{
  "d_expert": 80,
  "d_shared_expert": 0,
  "normalize_top_k": true
}
Below are experts of layer 2 (counted from 0) of a mixture-of-experts language model. Rows are named router (the router's row for the expert), gate (a neuron's input weights, with its number), up (a neuron's input weights, with its number) and show model dimensions 512-575. Each number is 128 + 24 x the weight over its row's rms, rounded and kept within 0 to 255. Numbers have three digits each.
Before each expert's rows: "mostly gets" lists some tokens that are sent to it at least half of the time. This comes from a sample of Wikipedia text that the model never trained on.

# expert 20
mostly gets: "erb", "ø", " Chevrolet", "aur", "enger", " Genus"
router:107181132105123128178170111134073161094117108109127108155120138095142111101122130111137068132118118141158157123090131194169142156159107099199114133128166145133105090136160150094157103125112136
gate3:119152100102092093146106106077157068139156127136116152116132132143099170126121103104095133111166113118139105142103132152116138173108106149139139105127101140157127130143126120116142151115091108
up3:145134159109122100161124111133080121154176117092165127144139121131140159105149070136132103112122104139115054159165149113129118153139125108152134121076096164084102136113121131102156136155116112
gate4:138119102117135140138148156119128164157152175098157138140145139127092135092121097103127140138114136167117155158111099138156160110143086084117118127113135174151137047166165153117082106116126112
up4:111121092143103130109139106150143101191108164116150130086127126110101149172096135178143126167123122138129100153084111118179128138171146124143121156138116138148150110155149141158136183124116139
gate5:166145146123155139145160112144129107167100104134098092132138109093135120131097132150107129110136140077124131121115103124145053118147147087186107156156110136159092133149098091133181107107083135
up5:141129116127152122134134127160136136140133123105165154160108123142123120143141141097149142136120132127146097123144104133159121137149110134109162114099130105130135132105127146120122109146139107
gate6:108165129180121142157149131122160142117111077090181162135110033089118099147132136108131141117126115098152151138096165135110144130139146114150121146155141117087150135130121154120082109140169129
up6:151124140117110114151124154147108091094119067079114122156152133123146110150136078129153188132175141145122166123174116167129078148123132167130170111098122131117135085122133109142137168142115147
gate7:104105097153132147130133125156135153123160118098119166099159145091133126084131172088135125113176151120183196086131104145126108097139155148127157141136112101150114153113112166087111127077125100
up7:103100138144112122182131138141123131105141100128104131149109146069144149142166161133117132136124143133141130134154131102093114125154119082157071116093118116144111074140129154109147136121143106
gate8:135166117132117139110136116100083133157129120124112150109148153124101129142134159131176127117116124134172118127138141141134147133184154097124101134129132119124144131147108116118143160121170102
up8:122128125119161169119115141102121091142133135109162137128085119156115111176105130172120090159131124152107128115127092120105166124129117165095147171132156137118146126103131148122142082104097088
gate9:121172094146116111147131112128151087152087191107122144128127108144091119103143132106147111116119140144179126118155144125183150164071136124119129145104155124072134125135162105128127140140147153
up9:102132118113124124117111128121111151129154087128156138134088153106129118159128132118121102150128129077172144114151155137111128129144100131133120148086098121115094145152133122121172117175156128
gate10:130119132149099079116126093123149117137135099104171107116154112074152165137105099119135086149110104142150127087109136123145137145133134128131128094165152115124142130130091104114121168154113144
up10:083118110144178114148099101122115164119137103131082106103112109159141117145128137148164145119119108120121132160127126094108157086143096146125109151093102140126140143145162120090113124158133181
gate11:145117148161122095156146133139149159163145145125114136146083162082111103118132139119143133130162165115165135141104134156128129162125115118181158148149145136084102148109107103127109135093148115
up11:161161118105141134114139097114115115138104126104121155112154141132104095166127134113082129099134148127110123142139106162145153114152128124127138117141161141147170096101109131156138082148142167
gate12:079137158132106113126173126096112103131133092150142104146131126127114102134098149118158092135123108130114143147122155111061095142069134130147120112079123123101106123134136081110137124170178109
up12:132125178137119125118140126146127111121135159170128119146163150117118089129085139100092041133105124121130181158134166155116165136157125119140138123123159161137120104149075123133088145141126120
gate13:131139154142103134145140124083099153159145131151135093129109083123190095126148141149099114168118147123116162117111133157127123140155111141158127141168100141130154088146086152106107103134142109
up13:122107098158095155092130068099141167111136086126137131151126144129146171142144143142160181144130121165139156115153138168111086114123124118153122147139106139131117123183143163145128127124168170
gate14:157156119137143168145137124122127143117134145134127119116078147089137113119113085122138097144145130150149133090111121136163165156106113130157178128113133128138169139131127102102132113072148163
up14:130098195139139113202082132123115161120097088137108139076128117119120152142072095143121087135118152163120141113099118113150142154137109148128121099101113097141177123118114091162148139129087127
gate15:120123125111141120141131163150142083091141116147148137116108152122141139095121124148158150141067109140159110086101125114077098116096161099145114067114163128146106094129143150080133118086114132
up15:157140107154151137160156130108111133131143142187111139092140143140130147183133115156114077154164169120116139093080145127135144094099101127117140142113128142123140143136129123143137165121122140
gate16:145119104133132086108184100112095126119095122079163101153167101121132134087131126097180137155163129096112107133126109171119157093157102142118158116120125173130105154167158096100191148169134165
up16:103157124132157098160131171119087124126114154084137109116133086096086149089123141126143097130122127103142128128157132113159135138134094101140145109110128123125137111100139154118194114139156141
gate17:121091118124158129132123168192124110117120104101102085108119143149159119118136123130119140171083132118183116106086133142113118119128095129128143101103121096090121116152117131102106136123141117
up17:115115123101091172116114111145161146139081139112103143112129128141146117146110155120126116110105166100166123114115161159135128148139092160135140108137114116127118124118069094124131098110121106
gate18:089150121158132147155153144140104094141162131131130104116147102131157134153131104098120134087089084098125101147167124103135105097104091140112149134116150128154127100160140095123109120159111122
up18:134113106136136090178138133110168168101144134140102104084084136130116086132141103147169158094146118149159141145125131141113119161122126145086094126123141194109119138127100149154099102117130167

# expert 40
mostly gets: "ik", "uk", "aw", "iy", "aj", "ip"
router:120164149140131095155125128120137140122119116137134134080123074102145142142095135111150112100133107121164149114090151139117093117132109076126112140136144152114112125112147114146155118126120165
gate3:109125096161128126123094060127124149159138112168128130091145087123160121101101123100148126095146144097124158115114136155122140113132149085142157131132162157172114114113124133097142134152124141
up3:094165153115109149130112125102134114157149127149142125117106112123134115129140105152096116164118108101141087150131102115126132087109114107126115110118145144130155152107136125141157128121108072
gate4:115151153154140142120141115152143116115130109151130130112147149094133151121151120138131168128122110067172128135157161127119112106131083117172129101120110161117169138134159162156107108117153121
up4:157142137107153111134156107118147121141148122109120133086070087198135104149134118168144141134088154131087119115111115107127114136187100143163091128098113132115155133104128123173161128123136127
gate5:141123115144135178144144114136124110143143147158147160120136094117096102137137121101127098129134089143127152156149149119144132125171137085142145113168142132106104161166141158169131120159122145
up5:144107112162122085109104154118148084151140149161103146142110119130099146137131123145086147139106104117121055147147124140126135127156155104107087163092146106108136097135118146157164148103128152
gate6:148128138151125104150104119151126137115101099139145100105118096085132125102140093104148121096142147155141116126099146143152143135147162118171126112142099114120143135164138113161176113101123127
up6:162113139070155141114137145112153109108167136118129163157126137089167190133160100108109109128170110135104138136147138165164131135136123141109177130113167123125106147118104135092116144135108128
gate7:106103103152179129133126118108103088105126122153126109131166086107111142109086119121149148148114108147144098147132154151108128161156152100139132189095147132104125109096095090111110089122079166
up7:134167124154125160137149075122109165100120165148103115159164117094088125099150131139133098109117105104131128176116091130113134138135138100133094120111135075110128160128113089103121104119130141
gate8:133131093163125107175104119113138134114141139111147142114112138120129129118100111109127141128115139124143172120111122166122114137140113127112087108155125119143166110135143138162144149138155126
up8:146152102114154122126150112111135126110086122158157147075123114149106130146087181144106113131140076099135107123150102173142158132125114150133132174141106134131126148169112081102150124115111110
gate9:142147110150110131115156142148126126141075110098136123061179118124101128117155137147101123117137103162182125119132128111135109077151151118068114142120121132135080173086091141136132114142128148
up9:108181157129108111142148118146143136172129132101149139158074123159158157159127131116164112141147149115111104137119119090138146140177119079131138120157145166129138147138107137115144147110077138
gate10:125149115086123155137070088116155123112109161158110135123121121131168125151129123135093085110164123128117132135111120161130133147144123126079142138128141117146140119156106062146095112121132148
up10:116116173135139156131138096125150132133170131140140132131118142124200130131141111097105132111133144121143151146123148157147105105132135162140149097129137160112133148162100126126122095077145101
gate11:130166117148132106104168128089057156134106173166137110137103131093141087124123105126149139106129097115158106113114145131123086111125097111154171129125134131137149146131117110118126123126118179
up11:089164153170097118119119140119127163105140157166124127154127114119147116126119096097169135114135089141189133102143103151112128115137109140166128132124159137153153148129131131126104121141141120
gate12:131128144134069118102143120145088111108086147172155107143117126106134152160137149108082116161126076159186114139104140165123119130155143150125085111137150146165150161151139080106102124142102120
up12:125152090153112100133165122069085084120137143113124162167161120112113127096088092128149142125104153129155120163145164125089149126126131122130102114158125142146124106107147135095102140145168121
gate13:155168101116107176130110107162129141147120111135126151122123112130150120140123146124113099123141111191104081145129166115173131132118094106127076139110135160100108084170109127131149168142141143
up13:132103095143137138109137093121093160149163141143106145152147151101087154136114150152148145131130102096118137161095117111138152166149158136102128155130132103142143111117122124097103141118128184
gate14:131128128178116136131095107135109142122113128161149147134112110143112120141136150096151131174166117118145157137087104123091143122180120130104108107156186157124103126102169152135144162160125130
up14:160123134153119140090132115128096101128088144161141135119128112121132069105130106144110141103121172133132177118156135114109104120131133132137128173139121139130105120120146156128135129142156138
gate15:116142102141096134124132119117123096112164110145139095095129103131090127130117143136127135130127130135140087162130093136117145150172128129114090145135139098180149143126164120180158150159106159
up15:094140086144128120145126138182114132163150129083139130104172204143097090160132164133141136146122125100139082114141115133131120114114098158104153110105158155147155146112124122137104152141174115
gate16:097127134122130144128169114129147158112101120190136138109135136160132076126108121097122134094144124115187170089159111121099099102134139110128125137131143170102077091136144135093165195155148136
up16:126134113105146151128113094103136130121116080124130138145145162130122105149132159096154127147093136171153150122121144151148141137125132143124111150162162116113140119123129168129160168139176096
gate17:082094135127111087136145104091134147137138137132133149149123121121104139139121137110109125113129161122154087088121128112109135161099116104141132144106100172083136154104115103170133122153123170
up17:119161147137090140147114167122076092071133150104116146140101159128186095182127156123125122137138126113122139144125173132097121128138130099143143110146164145113178121129108141148131125144096152
gate18:115146106099112124075150134117125123140139167122159148132122141115167155140124162073116144132114128127133103142157120160146140120094140078115082106136143166116120151155096108116170138115108164
up18:168112098094115148129150118141111123100123146093131120110139112134159100149144112171134161133198140115107128096094110124144131128117116156118181139138097177128131143132095137110089092154106163

# expert 9
mostly gets: "SA", "TC", "MA", "TA", "AF", "RA"
router:097059071137171135137151138125138122109137106145150108137154084136128123134151133106098146161120107113120144096120104142123157145160146108139150105149102096113153125118094110106181147143108119
gate3:133158121163132167152122157114126098103145135093148146117127125138152128143129106163114126193128133128099129148118114123136100103138082144134123133098136119138172163128129134148154128164153147
up3:096103121119105146132130123106157167138103111126170067123103079139169125116158159089137123117134136096123106159131134110107138144102117093142137105115150148149110100172123149117085101138144129
gate4:105126148140092171133130119100147119110071107157118110148140118160103084119104107163180132146101119098135093093159137144143097175134093127128138130127112091120118124102111120172131147136138143
up4:099151093077134104121113154117123140135091111132144114135137150092145131156130101086132124152173138120139099091114137148157143126082142153128109096120135175142166135129124142159144111089110138
gate5:061103096129087173100182144136128118121141076143129128137105113116120119120120118168113165119164133174155158175145084166129159149138094139121158123140126129120152107173142177128122121101150092
up5:157128122143131160143144146129124162156132131177101093114172098145075161138158096169092129108108134133125100117121120090136108088154137088085114116128103156113172136124146125137179108117100122
gate6:097174125140148111090109137134100147126162146137099102143107109121115118148102119148161095110114164162155157143137166118168133162155133146120118089154121119141100089116122139157079147117171152
up6:115147132133143118146071136113113136129132087109108119161140105108086148115121118109104095137162136148145154097115116090167149137076121149104120168129090127121114146136117102117119149181127149
gate7:104150155098164157126145119145119169131122121140099164102101089125133136121134120139093072112145154145130166153113121141132139174161140118091147143113106118143130125114122121137137136110174144
up7:147104156123115107123116123165137157133103122054110121099082117103142142139121153154083111136086119115115120135092151148124100157077131126123127123133119111158100101097112125104157092161137085
gate8:131116161147071147135160102117131116178134134114105111155168170116126074153133142106144166148102111117141114149140107141131181133148132135160113112111142109107130115086139130141153091120109086
up8:136093100149128123174096081145115159129138188071159172111186092155107107139131137173104128144161112159124059098124120110098134120122169110152079119137114173124084119085136141138120112123100112
gate9:171120126116091156105119158179098103150152158164101107130120148113125124124132129132111108141115129135133181078119109120125104137139170104170127165133139161129119112106170153134153149133178129
up9:130140173126117102097092163094153079126127090121127129136126102121145112120144124096181126149135165134109135151126142070095177103127096132094109141143155161074115127140138101121091165182077135
gate10:108144103119111146132163174097154148130097153175114146106148106142118173116168149163140128124139129116092128146104145134107152127132116137057142088152115145115134119104164160159139144148127133
up10:124144130123149117143159159053163125152160125090128114121139113142094114175124104108126119140158148135149097124141124126124119138101127115145139153111131155078101148138119095137136091093136130
gate11:102138129097145113127143155089164113127139102136123144141102126085141121112114191127112123162123160098126099142161125133156138093121116118086109142157128104115119169122119113084147078135129122
up11:114127151128144109114136100134123125113121115126107092141109120145169131139136180113101167146107166126161124121078108092147118153099129124131099129096133116130162138108140083133146083069077119
gate12:103143136178122109101106106128167120115132114139123155208102134143129138131089153103088153142108149131147104061150134135155106172162146158157127079118181119134106133153116135106169084101142137
up12:147122132148149146103143156123141115147095115139134103091117105106116086145176130100143118157112144136136156122107087162095149125124142121104153117094146104167110107110114163163151147166098134
gate13:142148140121116133123125126106161132119070109140112154112092099060127176122139099123139127136121136165105167115173137159107134095093107177120149124103092135101131119145095137154122140144113122
up13:122133109116114127161101169099101102131162142181139133112162135148140125124088150131121139136170198101125086123157170132175116159136149105112148087139123115140105148116147137126106163142118137
gate14:120144103116161115127131122134134129126124123150130155119132132151147142133075096157104163177125129129144140089123074126079106132148121158133147126080124146151180137138132124116153122159156139
up14:171100176169162102152138101109151157128118145113151151089114085142122128084134099111081149097122116130177097106128135142099162165112115110129139121146090126131136131114155149136114161121094141
gate15:110164133125133116114133120140141129103164076104122161158144159135144132132119108117124132129145124148137141135125125064130148129171145174121144109112135127135100140130122144120159156137147137
up15:138131159118099077124126145168129129152115132141131109153179124131096128122130117153091127151152139144140131088145115106100094155164117113116123090128139106146135170152172156120136101132084109
gate16:131097115121171098120172112139132116138149152138161160127122147109126094172146139133176144116146173138124201103132140129146142122140123139144095109106132159119154099136091106133161179138116151
up16:103120148119112158117102123095159106132139140125120108113170109143125129126115076156172163134133137127137103129170110120135111146106129102133134170141144096122086133144151130137149108143117154
gate17:104128117131141075154133107172095133107169110131114175096128146116133163118165127153105142178138144133119122145135093162107148131136121098102136072114113163106133174153157107090166119138131117
up17:158109134119134108127119163130166135134143137145111191114129122184117167101136141105102156098055138122135115159102140125082098133109140107105068162136141110153149131116132151131100143144154129
gate18:113153148125149128099119158096099113104156143119099115126142080164110125100150129135073174113132118133128100133121139086143113157096121081103153102134068107140108144104155151168118108098140093
up18:131138084121163094125174141088165103082116145113111126171126148142144163109116138135113137187074099117139085161144161135135158124128143172126131086188096107120114129125180143111095107164122121